From a checkpoint of a small mixture-of-experts model trained on Wikipedia: 32 GeGLU neurons an expert.
Below are experts of layer 6 (counted from 0) of a mixture-of-experts language model. Rows are named router (the router's row for the expert), gate (a neuron's input weights, with its number), up (a neuron's input weights, with its number) and show model dimensions 0-223. Each number is 500 + 25 x the weight over its row's rms, rounded and kept within 0 to 999. Numbers have three digits each.
Before each expert's rows: a language model's description of what the expert responds to. This comes from a sample of Wikipedia text that the model never trained on.

# expert 27
Description: Determiners and quantifiers before nouns, often after prepositions, such as some, other, several, same, any, each, the.
router:525479494480515450512527459510501503529483525509531517530516477510480507438547504502494508488518479483495523534509500528488461479529519487475502462502454495511474473537509557470520511542488491464463475468468507468503469539516456448516522513538488452486481530486469507504477453480482517495475439495482491503545496515522477472510534461517535492464495503479514528469506513526510473529513446482483498518467527499513499493463477483486504542503502502501455498546498499548486520465461507492536531510510521529525499455480504507511539485449516502492444509514528514448525493469487499480504503525487516505479481525515479473472542478489486503528544481521490501506471538469484497479509
gate1:515498490551493550473535517495460469548502469490550479503494525505513476495467483555472462450494535501512509508538509507526501513490506522492475514504496445538531504441502524485510495548533479464490505472521460496468504524488532483479487505496502484485525449494512497500482474497478462468479499509472531475473503512462489516471482490490469481507465507497487498500484481487488497493514470519493435502480524471503483480488535509470476491477463536543464450518462482533496509475478501507499522485515528445502485530523463482526560468504537505487478489513518507516534526488479520496464519486490471529504468499475537461512530544560505480477543515509537484517483508531462491511523
up1:499460465516494562496512497520511508473493474508524500485528490464515505496480502506501491540520513544500478496515470468532490474549546481488495478508501486479496502455494537534525484508518481539478527466509476490502526475446495519508497493520494477460536485525503519524498494544504519531486511489487535560469508499466480553512460525468535475472459516477493499514562516499450528493468492502525462512511511511480532532508511504498525496535557465482520455523460520512519500456537536494509499514526538486497502495531489504501521491535531496517489491511507503526522521497505479551488490453432457515504495514482490493499500468522496500467526492527495450498516547468447503449519
gate2:458483456489483535503512522492569538528445502464502527514483487482496520465514457518487499491441490499519493526530497497483485477532530488456525448495501470482564511493486470498498493518517498483439523486550490502475518500519487521501494494511516504479525481518536509483526503514526502522490489494461522467485499483488491492523498515532496469483496528502462504514570500523522507562503506503497486488516495524502512542528453470484496525485525479525508493523499521474529544486510557495501509482545514490539504482510478517510528471521494470490502493517480545452467481506481479512471478500480528499537449543505518444529482532474556505486516481455464525456517511519477523494505
up2:504463459481503506509486465513515507464504538464482489491509494543495494487480535507495503468511505541513536456499496488492470485510503466517478474518507492525420477513501491529456526470463566514505527476485492505542482504482486539500511476508472442493520494480488551480500518497509463499517506492486505523517535501523534449490532464503503521502553502507503498514505518500501488513490521524504485526478518481529471515524506544495489524473517485573510455506519557552522521476518483492499490497558533474489535529495498531511523492490511449511490523451505494492538476485460486484483535534515515551444516448491485521483487543494523515475478501492475494502495468509524483469465
gate3:539532476434488483536503526521497504470440499520461536499502496512508545518506494431459497508503516511469462506499504520495519501517525456464531449493468498518530542520527487493536482484505481509493444498520543516540475502507460491477527490513511492506486521533523473518477502502487537488470454508475460495503520517509453502539488459497461502497486502472495514498523512495483484516501499462482545486492529539518492472531478501487492519517489475474518471538484517460464507501468491509492545473490519527511481495447468493486493524499491535488443495525514505494491491503511494446533465543542527486496521497499540502477514524491531498464520472495499532512452482465522551546503
up3:509467543500518509532455514495522523496523531489525508481494522479563500565476502520512512524513554532516448472490512489523492488512539489517502482529492489522480490494505510492489509500534465454488497478485462538440551492506507464495520435505480483423507488540477492487467480474521509535487497493477479488488492525465484498498482484507514508503496472539524495537490468568492496482517499494505477521523452532476495489516515486483444522518496495532460495518495502516504471483473518509495547505492513462476488456529483504552496493529545494490507533511481486530501506508475502526481514527506497458469481525472489449494464472476508461563504511484500479470470512485484498456492
gate4:495510515481519509499502490458463538538496476493540512468515485467541522473506525441486506506462472527494489490482537503502567450504517451504475470488460514462485491515503508470483517419514481526495474464467466503467513499504491465497518510514505462468501524531478503491497521535529524492513492482533531511497520500499526516516477500501494501501494487467518498506496487493507538517516512488509516542506489538502476518550470512524519517516536473466452549484501553493488488483501535538518490505487472504506533522539456483523519505492493471471507429514518498486473493482544483509451515458441487505535461486554502509461523502545511503493523488498519528490503487472449504481516
up4:473470486471484514516467513488528480549524457493465518516484507495532546512487465529494486497503491499469488519513480498539478559491533487491543501518475499503508487507511509484501537491473545430465519494507499533524496482472498488495514524487467506495515487520541543465471482518489473492498503489467547470474524525459471503481474488477495530492478468490509505538537497506489490514496525552465468503529531528455480503482518502569463527486492448471496510515505516512500499483515533518500541493503503567514517504488492513456432504487470532497530503492514486516494452517497515496507517552461506518466466541523515507413503527507535489516496491494505493531501539512533507506500
gate5:517468547480534526452479511499532504483447549491532513455513512491442486494509489496524501452499525484507521486502505505525518542473499510526485481508486462520436521470474489483523538495538504512533485478443478498533504525520525440480482459486526504456503499516504459475519530509504488504478492485474510471468483507539503476502496453497531510508513506497533535503486478514540522484488489521453489480423510493485478528521497521522516520520500504482496502503487501489488533504462504477478515482516478454503487511504498483519498465516494506514465507488536519515523487510432486497529545526556471479529508529524522486485516471485484472496531502518553473539473456441492487509481
up5:507498527475515513483510561476533477469492515504473481463482541483460466489497470490519458508468528550511531510559529473502525487497515476547424494502487482502501517518480498504511504485547524556516495499487490525531513488532513497527461489464508445500511456492525511475515515465534517494505508518475543539489522546531489512517467470512504516507516527510528551494487533488468510510505487508494477512507501457529469485531529550529480496508472534514456458465524496484523485490493515565537474469507529491494501537485499502486472517486454479503499517524453536502507513533460508520499520490543521463556470487516518524487507534468466485514496500485509497529498481490512482497509
gate6:508490491484516496513480482463552480552494539463518536479537534505492576479493491480503479496477467492518459472490468505565531487523493470502510493498478503514475499475503494526509502523481464520520505493526471510549495497515528527486521458506528551483492505487476478462505495517503506504470496510503537468528481520499503519531501473511554469515507485485512503519482515507476483484480492497528491498530513477534482517474472510525486519532485549532476496452494466471538448503466493514515507502544553470531494489507487501508492505501505464444489470505499554486462509469490455505500473486529507458513481543563455512485506555501510525506536477493520513456499464506515524542531
up6:517485502499485464528465482473528449515459483466526518491481473486507526524459502505526506526521505415509525440511534501557503456470477543480511471493507538525516476520518514508504478527483486501472453501498481521507503531543496507534497478518465495516526540518468471470464486503497501515471500496475537425478502541508461502559546519477462493525506544518470512515524520519461472495480491491547502519520515499521493512554484488500505517517515512526494502486527468481501510480470542467521482457502491500487474510510523493491504517522551491497504439489450528530518482455499499499478474506507520515503463505510532462517524513511529522520474494489501507482491521482464521516499
gate7:514492487525505542486488501534485450494487551501504487529485507522487482447479548519473498514525536483511515437514476513539488484512503520498511477497503513474481463503485501496509510447529502472520481523481488495543488468471497550501490500496504500497500508478485479485535493488486484504529513521508552522431530508482524492460536490483482478508492479509519537477537459516530502470531539461506513503508542474547498487518504430503512545493493519515489521493494503538497500498520496520482508476470475495477523484481525478521478477477521481533486454444478434510574516469470494474472509483520533476489520552490483530523529478509541534468531518499507460474529519484467494494492
up7:538486534522502508459522510474474488479494506544525475497480502490491485468525502487527446499482479503507483461523531488514515514465487502481499431474503501475525473517495490455535503495496460500538468533463494490513489493523539493461513512500482496466445504497516499540535452524498516493512517466507535519507526486446495512488495508459499475519533468515508497439493493471483496440495511487507474528530495502510488463546500467549521518469493496531470529467505506528526451504511521501471532502429494473492481520546467464499488538499459507507529502494518501479497522462507510473454543526506508456469528496491539509530496518493495518470526496484521506479484487446501542479537

# expert 37
Description: Separators and labels inside medal, election and chart tables, such as the dash in Bronze medal – third place, hold, Turnout, freestyle.
router:490499503483507444527562515480462490459503544511492503494468474531490549509526504494498494521518531468508495490485495520503477535521473527547542467442526521480515477508508508466491476497524513498523482506486506482465495478499483494495498513484506489511503539534486507560502476484524524513473490501530468463554502456486509544489535522490466525498514497510495548508476507491467481514520487537482494500515547474472467458516480494530488505503475482505512519487470535466499520513500451477527491515528490530549526500478491438491472473511472469497471462476471479513547502517515475466515493553525512482499486542482533498492545499476504523487492488491485545501459452530440507538532
gate1:515513544506473504477501507535486492486399490508493479460474543464477502534497506493515517453486496486480499519534534496497466492509452518536474494511490482575540525479520499489490492524531500526490467450470481490493511457531529549474533507484486507514531505525477468547489519513477482504456517482497456481497493500526463510498527554517488460527502487457509523480514463537480533510509497495489499502481485497518438484506506494541513464509438472492494459528499502485502491517495492481528478478489424490536471484497528487503496498507503512505456495458497493490497477502486484502498493490514504553511493479456487504509453483517503510522500513455536490540505503467464528509498
up1:519489458488537502515500500473513503498518473523490506479517515483481488474462482517453496528489526552501492489488511511485568478485563512482528499459488463446503502492478531516504465507469504502462525544509515506513508553503452481521476529537480470499459517499518501467481532517509506487472498561510526494525463519537543508541513514540541475450516488493503486497494543467521486470494507535516489518515499480501520525503503467463496521481507514477510492504518472487468483470490577472476482491472529525487500528501485511496523556484504497520521478515544560522506486518517521555520491486460516488501502537552481508524501483496477489498463473506476522520495551505491521512450
gate2:505517510512463501484507508499509485496473482458483525510454473521488521494521482496513501490519535463502468518460532521499521529512509486530522514464518466489498497492477525511486496469517514488496499499503484492536500546515479495462507513452490497484518504512472509559522546531497512525514500493500498475519515524507448536502492507488553499498457551490491497510492516517499510491525515529460455490432490522486474544541442542532512458495493479556491512480505494559479484482462497460473477494519471499519526506516499487484465487509525532536531491489477492529526478497496442514511468495485458495522468477509528480487509453473501483558483517446539513511461574473471488476525
up2:537472520509474491480493481499516463476522453500516503547477487487460510482492458483456526534529498514496517527500497473508533528506529508519539506493486487497502505502466517510482522541532514427495513507570493552528529501535505467466537528521500507470469526526497476542530559498496527498462533485512508488468512488479482541492481492540488479509455489488529477524510493542513490489479506507499473481484480507504568507519512481489511459557502490510511523478501461495488501522478552500491468533450517493505503516514537467490455510508511533523504488543514504503509485462517454492454528540469492483521509486483498474547495511517476544492500535489518541488485506555489497513499
gate3:479481488520484503484540502518480493521472500490520476517462503511518497523539530475515513498466520479486488494493514484493488482445495496502519532525464537526524521491478490484519489484448510495494529503512525476476500467480466522490517529521543489468547483482505515491479500510484506510513537494505475556508509457517476481510493491459499512495460485495511471529497525490522545571483449482538549520471470496484475500531492453514453536536474494476492485499519462449508505531546519517528530487546503504527553472469500487571498500491541511468479500477471489493514501477469503518476502481532511539516490521532487500472524457505507477506591511447490511515490497525492524502523
up3:491478497476509491517504509479436495530522512466510488501474494499528542485508491443502517505497537482496508509492537487524521541472489531500547499521501540491487472493495502510546496534486489466503511513475512468497476460499485532510491499517519470470502496509522519489486496533478479501482506506518479537490525451473529491557500517470488488486503535475480512567495506475505543494444456525562504481513510454473428495531488462533493507497512488469497500509538487453530519500535496468538491510549523492559537497479516488519502506493513523454486486529480435513459472531498532484452522501552537495491493486516520517460496504513491505510503531503500499504486477528497557523522
gate4:501529504504489481505489465528508476510497501518498492542468511532463492487494533506493474523513484441507491481569477513512513537501505540480509454521485503483516533503512480441494519492477488485463437497460482530487556515539497527510505491521520509474502545461527539494507481494485518474473469493500546462499479504500523478538510473507500450497461459508478477482488519501514508471477476491524490492503509499472498541529540479481506545506474528478509528463545418518531495478564491503505494529487523539491485514489503522511498489473530498521478458458469502477491546481469528522499482514497524501499502515508485503487528459495454524497502514526481514554510502471568497501518
up4:443510500504503502500517554472510473489488506548495515560494519506474518488487518458521537521522479513512516554502546510467533539515463494485503515468468484452510450511471543513464532502534444484520508515469499510504490534503491447543465493496486534486513498515499456482505506496493469532532498513542441501519506469540535509502493478525500506525518533488501438466496491444539523478504503496531534477510491519477514478483530495527525470522479498517527506473452494487495537494502492493456503477508533512513508497499473500456491450463496487475514501515503497550521501521492545508470521501494535492549445484481492483519508497465515490477480539525526528500478530489506489486510
gate5:522526589479498479494511508542521493544506445538516447487510473491496503468536456504518515469496506570483537521485486504487562489508472514454451514561473518468510466486433493521452495509507525462514486486544506492513481513497528449491456479481498508497501490528510540522485485479472477479503508498491515533524478523518509495476466424503541488510507519525491477462489526492478485520513510476508491487475479510485459508503534465477486506495464543482519458504473512484475487475493495521541513488514498507514531478499509526507539512470499474488509550517519486492501532519505510534517490504470523483490503471522473494551489514517531497522512516523505480490522494537488502482504
up5:499449454513493538514505487488507504517466530450514542525485512500477516539475503489482519569483460453503445486512537487506464494480533538485508489483505465501505516507536500500513497553489510528453520515500516487482510513523517529529515488519472550458509508479510472485540467521504475541496461519474515486506508476472451534520531541523486501473484462471507484495473443475539517467474507522528517518507531483507555484501481515486521520515535467539484517520496481518516466457526531495472516489466498517474442532504464532517490448492522520500496505527494512507447507475509528503477484471506491518503498506479532477463474477469510481481508494476476498549511540477501487513508
gate6:512516550496459517456498513497572493468452480475510460480503541449508484520494492510534491534471495522488525510538485494501481503521511489511482496486457495525542505482510542459527520518530490533529475497506534501480495500546500526496490487496517493490502544498531480490476480497504474488459517475460499474501503520485444518485472513518479513494526505432472478435469494502489524494523504503449511542463507481487488504494512511496450522475494510478469455502516482457511542512497501495517532485487443535516488465499498514563523493466491492505448463500518518453482472486483471526498434482527489514533493498517472501477457485487486471513528485502493478516480502470469528527493
up6:535534504488516460476474516483493517539496541439470457477487525477513491530502490468535503500470500495491518496462524497470512527540515469531545513485513533475497511475528558470516484491541500575524497498471534487452543491572515474462480526473569512473489525513485459483517487472463491463482524536524486490478505476482487511458500543546464487495531487511512464435477484463508500505509491497447489563498515466475480489477489535500484482498484475508497497538538508497491518450462459479520510517497502487501526511491495487491523502486458499493498483496543490464491500496512518478495490528530477493496489514477487529488526512468489494489500501504511508494482486523488524522490
gate7:495490508493540459481502479505507504452430513517524421454459468499481484518496517520481493485514485491493485481496503475496438508489507473504444493498499483477464515491507532503501493514510504495497511517526447461478473481505474500491488476513497570526496492505504552468502461456489571489499484491506499488512513487506477482522521457535509523520509431499485474516463482477452511509536493467514498522497456514500510487511466525521492474474516520508488467531508530520457485491491532502549553493502508518501455490507534490500481530495529505477490445516512493465455505492522491496478439495490477523461477475470489489480481498530517510525499524520465543494515466462468486493502
up7:517550480508506518512509554461504495562502539524488531465532477477470501468481467505504547472483531494452487504498526533490505465534540503534537520471487465481528471472495486525473509525487475507512502510501552512482485493499486505501537503481504506528518510478513457487532534516532471527461455502465522474504484511534503501514502495477531460483529543494517477509509457537501515482525502505515484515521513528520468539503516478470487507491517519523498475507496499462552532527499486473461479513545527483533457492470480516515516479515469498518466514455501504541535454537431479498547504462479479488486546499515485493513532497478493473505504489461535513534490474510504544481505

# expert 58
Description: Line breaks, parentheses and closing punctuation in bibliographies and lists, such as ( before years after author names, ISBN, ).
router:516500471505518530528467513491478513525506491500497502501465506529488482514475483459516494474499533510486455520460499531527523462475531505474496550481476498496489567488487501494527527460528456495539505544509474503481482469479540483539511463492462524450538459430518521524509500531494534515510520525500506446453464495494543495499528485501478508498513495454468477526511498453492514489505507492505500508522476519496535558481491512480498476490490534457511558528539494516527506508466495494464513499460511487481485498511476498493500518510478519536496489515537517554498478502524487522535469532537507497510517540490549477478463497463503476539487524516503534491470512491533472447489
gate1:540461458501486490542534527522517530495488514509480470531462478489529486463528476493487559463501508477454480490518532464486523487501527500488504448511490484515479498490517495496523474504517506516525503515495540449499470492476541498527512486495456526461463516480543516495465487497484474498470449495517473465513548464519504472550528481496456480470514453485524525493478524469480499463553487553483466489520507519478510545520495495513453505448461510518491486464530462531489507454519508480502510460458504527533484490525482538470477533490487463467476490504493481492475534456501493500465513478546474491475511514520478479511489489488488471513501507486524508495477519523526530507509
up1:490492486495525509477526474526491514516533507506518452528536500510481524503515496538496480545527512483485489517547471510496499526496483473523511473464473485499491514461505530482526477525485489487506507477524521512473535517526504524485480478558507541513531507524501511456492467478536471524507472494537521519531538520483515490542499493465509508517490535468525525478501466509464492440467519500544505481501475486560539478510460519496536490453483505497540503490519466520455493476520496470482493478489488508443504493463476469532490513484506483504530481566471503523518456530507534500537534471459521517493530455496508515483498480536478471476493508488546531460541447527480498470520
gate2:529524479511503523523444489479520559511489525465482519515477544548530546465488503483477486521505480498476488539468469526505491512501535443492524503518504541506496495507468494496529482483475498507503489473497531516430520516515502527546500490493513552527490469492523555538532499508544487501500493461482502504481520504436494534497498488508447487536511487452528491482545483496457510475519479493518527523483477435488522502519552509494467500509488480475531502450506486522488541480525489524483491493512506489528497491516512461520519527494453521494486540519483504499523487506450513494529541491488515513455463506480491474506502536479523499475485486515489519502507498442544480520544
up2:525478458502491499525562477512500490440543469510523512489495470503468473474506507455473515502512493499499545498540506456521498480510514531519460495478490516512539525467465515481505457460481488522483499538459489472511520499503491500566537491509511494492509518503496511517495531514486534535471480541495475516516520484515509532529510503505516552503496507543489504518526519507493473486491462503485512536501482474449503504524451498482538498537514509502515504454531531485494531479452509498483483535508496501509512578497497499436440476518495501493540476517495477492541509481507513507503514505511469504502487453507500506544485497518499452486471513512524480485432453490469484530560
gate3:507502502529461487476465511482526485468534467483499501524478451478473473502490502520485497539473513455516544475450477472512553456529493531502498502503493508532500541508482525491510475489482511463480519463503460505533515509451478437489510457468525469508539525505498493485431492463509530552533500476500497478480483519523484561519480468489439500538488493525523509507508501511499525521522519465473453504502488533463474510453464484492478494518516493513489520519507495523502511547511509539479472530518474513458466485503485509491541476530506510474476488507513501481461468488460494512506546484524520501501489502516500449535498475497504517528515535508521482529467503441523520516498
up3:458533482491519493487465469496458532499530457485507510579478487506468494486537524475493518539491504481530518505447483485480505474533520537494520489512481516494477521473496527489519503479475462437493523503535507500479475510481485500521481474498520481494512493496499520495476498494529568542533510478463487462508440488495514531493484509503465548507495480485506477527482524477493512474514484490510503511536482517500527530510462480466491480503497523500496510535541494531545531518484517465443489438450492507491497522525499498504487482520470509527450506502483507498493493501513526511492505462532503494474513510500485437515510508499521551513492514486585524495451475487556528467477
gate4:496507480534488495577446497462529515519471495544429455495487463512514545510484548587493496512520493476474512501502526536493466519479507485545510493490532536515503496510503520476519511449464491467494472495502498548503510520494514537525546452499491474510534509543512473500465465492509486501475497478490507499476487504520521471456482493478525490536514479518496522506485512492525487511510512525493463505483529516559487512515502510513464547524503524529509476480490542485484501504468478526472518524519467448550493454446465485517493491491489513485526516513518522484508478486495475527498435489504488501496470459548517463502494493500483510500522485540503509502484494511473508505465
up4:493472475514487475533501488538540454520502501512434485480513526515548524493473512527508543516538479497454497539463485510550518497485501501530495489521501509518547502499496504471544500505483496509511471555514527520475531503497482487504542495465489491510527490524509498468468504499521505494482532487506489482464509508531486504448440529469510499531520518490486536516464514492491492483473520521473503479527506527530505541504570527492466522497538492525501506496492503496518521470479485503434518533511503484515499458484468490463515453484497568520543578525525512512534465482515494518485472471507477471488512508536497512506511514489516492500511475521496506413475529507495517482506
gate5:516508533528497467528553495499484463504504515505507463526471504499451556451492493515506512500540505466486523499473541523501501502502459502514481484463496507490511514513517522491500450478481512426511534520478492488466511490506485475501520534481516495533505508511504487517501483513489482518506456539496499469485510447564491453510448493510525479498498489478514498448494454504544532509527512463506495509471532493521492508466507473550497527480525456510494492517459490505467447493537530463532476475482463486538528532473523487514479484533525517469537513475519488515501503544499471516561497515496508577513517513501507478527489499563492514474506500502516523524497518475484477512529
up5:469505453463533524480490461500452469485497513509490525437543539524505517480537462447462522448470485460532520486479527519481489508493514515533499487499473511497461482457457519475472474512533444512473461530511516504539461509502513502494461522496478533520499486506487518454498522514516503488500499514513471483521494493501518452503504505497463505507485498511501457505525550515489503495550516526467490490510508511477477481573511512506439526534493531508480527468523519487521531488513523505444493525543539505507492518487494510500471495474442507489481507473445560482492499496511510450496499505512498494497469507491495478552498469502479508518465502495500478486528484506517485546494
gate6:504505507499491514532479486519469490521511467483519498525507507510495482536539494491503499480521485477486489491450525493521477466509509508551478487532456487482473500497509513472475486477531479518503538483469539498524500487483515502583522515499496506473524475477496498499495530467515457521558502499505456516494516541519505486527472517458490495522477458495550534480514480464495510500498525517517475464516497485480454524527481506506467475501454529520504508472513492540531515517503511449552498491485488490505499449516496503467495498479498554548495542473434535510492505519475528545504457502477520498544489494496567492493514501435532510524555477454472504492528462478482496504512
up6:513490488482517491505528493429517473497481552522505507455480484490477480476484517500522487495526474515492489492482536513518511442496494502540484531554501493519490512474491456539511502510474518495483479544529472500509487511502519510524504445511486527504479500514495461505499513492494542480506531497525503488528516477510476485504528515532535482503488531516493472492461491518497518506553513462486479558475483507511517467508497512524504453485536511488511489471509527496517527471496455507468527508528526510479462521434511486592504503530485524531478479454546502500444486455509494493472478496524501527457525501449470520464501468521494528477463505570496474514524513529483504486475
gate7:508534450527498451486541519442562495477506478527496493462526521520485533520503496523476517536493525454512528505502479504517470509571514494499500452479546514499540505517499479473512471471452470527487467465477490463534540543479523481498507537505485518521519492509454553531481483503502481488458512461494484457513481500515502509485525467511525505497547538463483537492474515511497472537449508460497496492498503471441524504516490500497501540514528473480522499487514503495517501479497466514473543465492491474505498466508484491518482474533487474505529470517498470493499509514517446504503517499531505518485528528469528495477479514472486495484541533518488478528501499538529456540483
up7:500521470540489496484502490489531500460527474524531511486501521509482509510462509492498488531480525484526525527485467494498533536503487497507466526477520480507526521490544505490492510485460501507527488528475465499458505489490531463484495539539530508508527490490485558520499508520527430521498503454475496489467504499477519511475519448480493521499525561464494511511476507519495532533427489460487498480493501476454579522513509536497511502510526456491498506488481483537530510541509501518488507468470472461481520504537445508462436490541475503445513499525523481509522540499503502492528546527510500517497500503469551474524508507499511494479485504544491498506461459521511471499534

# expert 45
Description: Inner pieces of English surnames and place names, such as Mc prefixes and -ford, -chester, -wich, plus score-table digits and pipes.
router:478509484540503492469490480523530461468519519550536491462528491504500442470492501524520523511528482463525478528470493527470506496498467511502480490487538497476507475478518505543504507521475529482502482541445471466493513474485531488479458508537506516527484506501443459487515494523498552494527514510496490516498484504537521494487465472534484534477577537506469466476512516531535516485498495472462509471471515454528471501472502539490493509502499487494462506532517506473503514498499511492472504528523510488513510507509515566513490516489553513464474514486489459485487468458503471491507510510548527494517522469532501483487498469515527527529506513549490525581470513524488481494459
gate3:519489529523466492465448452506541502449508514513511519492496515434470507517470517491516492530523517503548506501445486477503510525505487507512517485459546531509525512424510503531486527494452471534478500523468514459506537479503507574481506478482511492466464491495500514530478472506516475459483479517507502493503488445526432561489494499488450530486488492483487499523535499484514476483501520490483505447512500509517497488479481512461494494501498479495481485490506474464505459505520525475480507530512466494494505490477481538512494518561505458486509437522499500509517500477476510480517500497501535467529484465509553481536531494478539486501541493531509481498513460500491506485478
up3:497496503495536517455525569520471489512488485467505501502537528475526505545502515491495511514475511467515512541468479552481513525469502505520513497501478503537557517513518471499556442500528466502459504497481474498467465468529513492496474465485510459513500506482483517495557535519486495476498489550536553482472511478470479517475478499511526468505504499455514512491540496521500443472503516515488463516461564524472451508484469506506504489487498481472473508460494535474494475486508490531559498502550512512484511461488465505492543462473498497488455503529511484495540519478516515483524495493493510484498482542476541466510509475499472485481478484524525538510514464511527477515486
gate4:499470540484498498495491479522550493510521502539500506504504513517534512488472500542440509481500497506508456484495515477501507496512479485511511528490499511510536539492499523508528473486517507556468470500505485474463510533495512493455512494535513466496466504453462481497527517481513531491513498509505490509469505466499509523488473466452483486480509496498546489512496483492503497525444488483509494476578517494529528549444536509503501457514500466519539492524430519484515529510558517510564487508527542532476541522518491511537472481538517519485501491474504497516460492488511469514516532488522536489478431508506465485498453509496518487486525526547498466525483474497560486494487
up4:481477465471514499548474496504496450492482473435487471524495502512504513522499521450510503491469531513527487483531553520536483477511491486471478527547441521465461519484568491452509510485503523489460538538540529503450499499514503503495523552464501495485508452501483502491495518486518522515503477530502452513508467510463486530485499491500469494521486541545499459515511540504544518510494506480463522531508506532485479504530519523493510530563481500458537568491498481563499479497478510472497487533460459505515519551465513468536521492518494499480488497499490493496493454495495470489480488506507557485503512499476506490479495515470498539523483499495515519514499498482510508490500
gate5:520518491498482483443505508509545494517554468489538500468508491504491490536496478510546453496517477535512431481533466495503492512552466458459484440514481512450532476481503487484537492489494530482471504505454486516518522508493498533521518508527526514511507476486499545505491475501522486520477447517524450486484505549490538498493482490534503504514487469522498490493532508519502492543455485469489505495459497473493528466472519478503506450504487547460504538454508522480492517512455482478541499513463541523516527497513540527519504505488496494507511496483472498463523501526497487537503515506485556542535506495493484479498488462520504509510503505499461418510478517500535484515473
up5:515502509551513523531513475553462502529544490512530503498530516455493489482503505484481485462535485528553461502498500483510509514503476466482488514490525499491460496485468477567472524516498508493485492532499496513496497479489497503460539521525492465471480477501533533480491489502522520492470489568518551487510495517503533514529481488499484487482509487449510495466557526502515465520501469473512429483495522492509502494483519514491498440477497493496518484457488523498462540559502475519531459469489515529515491510515480449467513480516495467461499540478521485502520476497497477453512482524484488490488520547487510463507482568485490455505510483502462545472534486508498537471518
gate6:496541501505463508501498477472475507500471544482503521518491538490440473487540475529507492489512553507500548481495496498503511502550470462537512500503470497505513522528550475490526468517508526464473525530568486470511493492533543496502505521486517464517492539531492463492498536570480514489533487547530514506523509526516499431474474489483491556505493549533481485499471510469507500517538500494517470546518503492496480520474496501480477490504530515483514526508534545476487481456513512488497483545495531501484526478482496506477490506504500524510455520481497504488496501487511489517508464506517500471555449462528487486493508514504485483497526497459578538519464482499481458507511
up6:496471530524458511474521516464466517495480546496529524510485505528479496502492494515506482508481499454508556487529517490529499503480479506500475505531503544461487484517528512469485492543486473526481497483551522500492520482516477473527503541530521509501480503500514514451484491498479519471550494516526550529551484550484431454504504479506522536555520537496526483510479501531491530475543548476513479495470486485460506531467522488467495502521496521473485521500532533520482505451570484490529499500511524504464501491463502480474519497487488507510492521479478478497464459459497516456464506507528466455523485468528472527469534464498458515483482507515521481498489474544492497485510
gate7:508474544520469468489498466516491448529497465449533506529512528537510506519494508509531506515476480482501527535505491531529509522460474505495545503493461489521460525466499487526448526542497556497510488506520500491481560509463500443567503536483509512473501533483464553497510500495479483451504515500519493495502503487536477543495480492497500511503526477472488475496489492533524498510481474477487463533462482517475515452523516469486492518494520484486501493461510478449473498526551486434509464512512504517515479507478524533486502525482528551521516517506479487550530484485452507488498473496543494475496501518501512495516557504493508498474503517520492472483472488534515495464447
up7:457543494512478524489531500554548491507451463496479520472509495513462502514484513502477474495494490532466504478532498504511509523521509479545526461530509543480508447498511502481502489474504512483504514477554494542483521504517471507460484449479483469501495498536507464528488513544501489469482518510521552494500492516486548498508518530494564508539532473514533494481535495525482500512510510495545540518513486501519529461528502517510498495489478527499469526496472487514467501540488490483545529484505528498528513489503501510508487554524505515491524443518535525549467547495475474492503529534501458506526516481484464494449505468545472491482510505507504449535477514493491505432468
gate8:524466525492512494520491453466503459483495504506451462551513511495513512490485521519483535565535524481487535519522497500512440517477528477542484465455521497540519501492522533542534520488500526496504498493497518526471488490516507453512481505513539526534472539505501493498460486450516490454495503506517503487535523494497506487511433456488482510473516503461491542493459482502522502490514522516493510514529511490526540463475465508478523506467514463513484489545521494446549508509532484492481498482508505467507503530449455515519480464524462523465498512500475476473466517476560466515532490518550476484499506522504501476491519450503540476484490495518528521501539484518514496499508
up8:505488507502501509525510499475460468504496471554460498518497513524517537524490525522482534511470480500486490538509505492480435489482526514499459474481512560496503547492462506494517481464488482425474448507502495530467507466496513495486528495488526478527534480529520449520440483508533462468496509512499500491515481514520523495507509496535523538507508503497484547487474507482449506527488499495503532523519493489517509451482521485496494549553493516503501480482468493483497501497549500537483499440536503488489543490465479548497517440509499535480533503472504478484493523525505478523511427489467497506452478490489475439517460532520502518543471501496497481510490484491487501512506
gate9:510507502534494471506486494504471514504529546501475466494528478456436529500498495496458517540551482497530526486482502519456476528487484538497441500483467504509493502480491530478477509471472486505510511463448473478500485475471524489512493458461507541478539485498560488506515467551486533481477483554474480476532525497479453512511508500506490510480509496502488498502499517511475449460494527451512529479508510444517496490480477481477540496486515506510493519519468450524497453515541496500500499499489512501508561497510495526489511510553512476495447516494488471446493463476460519481476508540491486487521513479530538537461538448509490471482507508533506498488514506493491491537517
up9:477491509504516518467539497525534513522498522427441506505501515496484505487502508523521470505489506506455527502531517488458492453512484503516514478565544522440459480439522518496502538502502509565513536525537473522485485487490474493492505484485525462500482497474488499506493512531496497505492479515518543470501471475522501502467491460467484441521478518513539471536501511481495512485511508515518506468492520520464498506521507494523518476484440510496481405499525476447488510467475503490499488526477533519542486511498513496505463520472445485491513489526496509532518518491537502508466514516513501540501514528491492512485451515503456507472462525475470497527530521519503535470490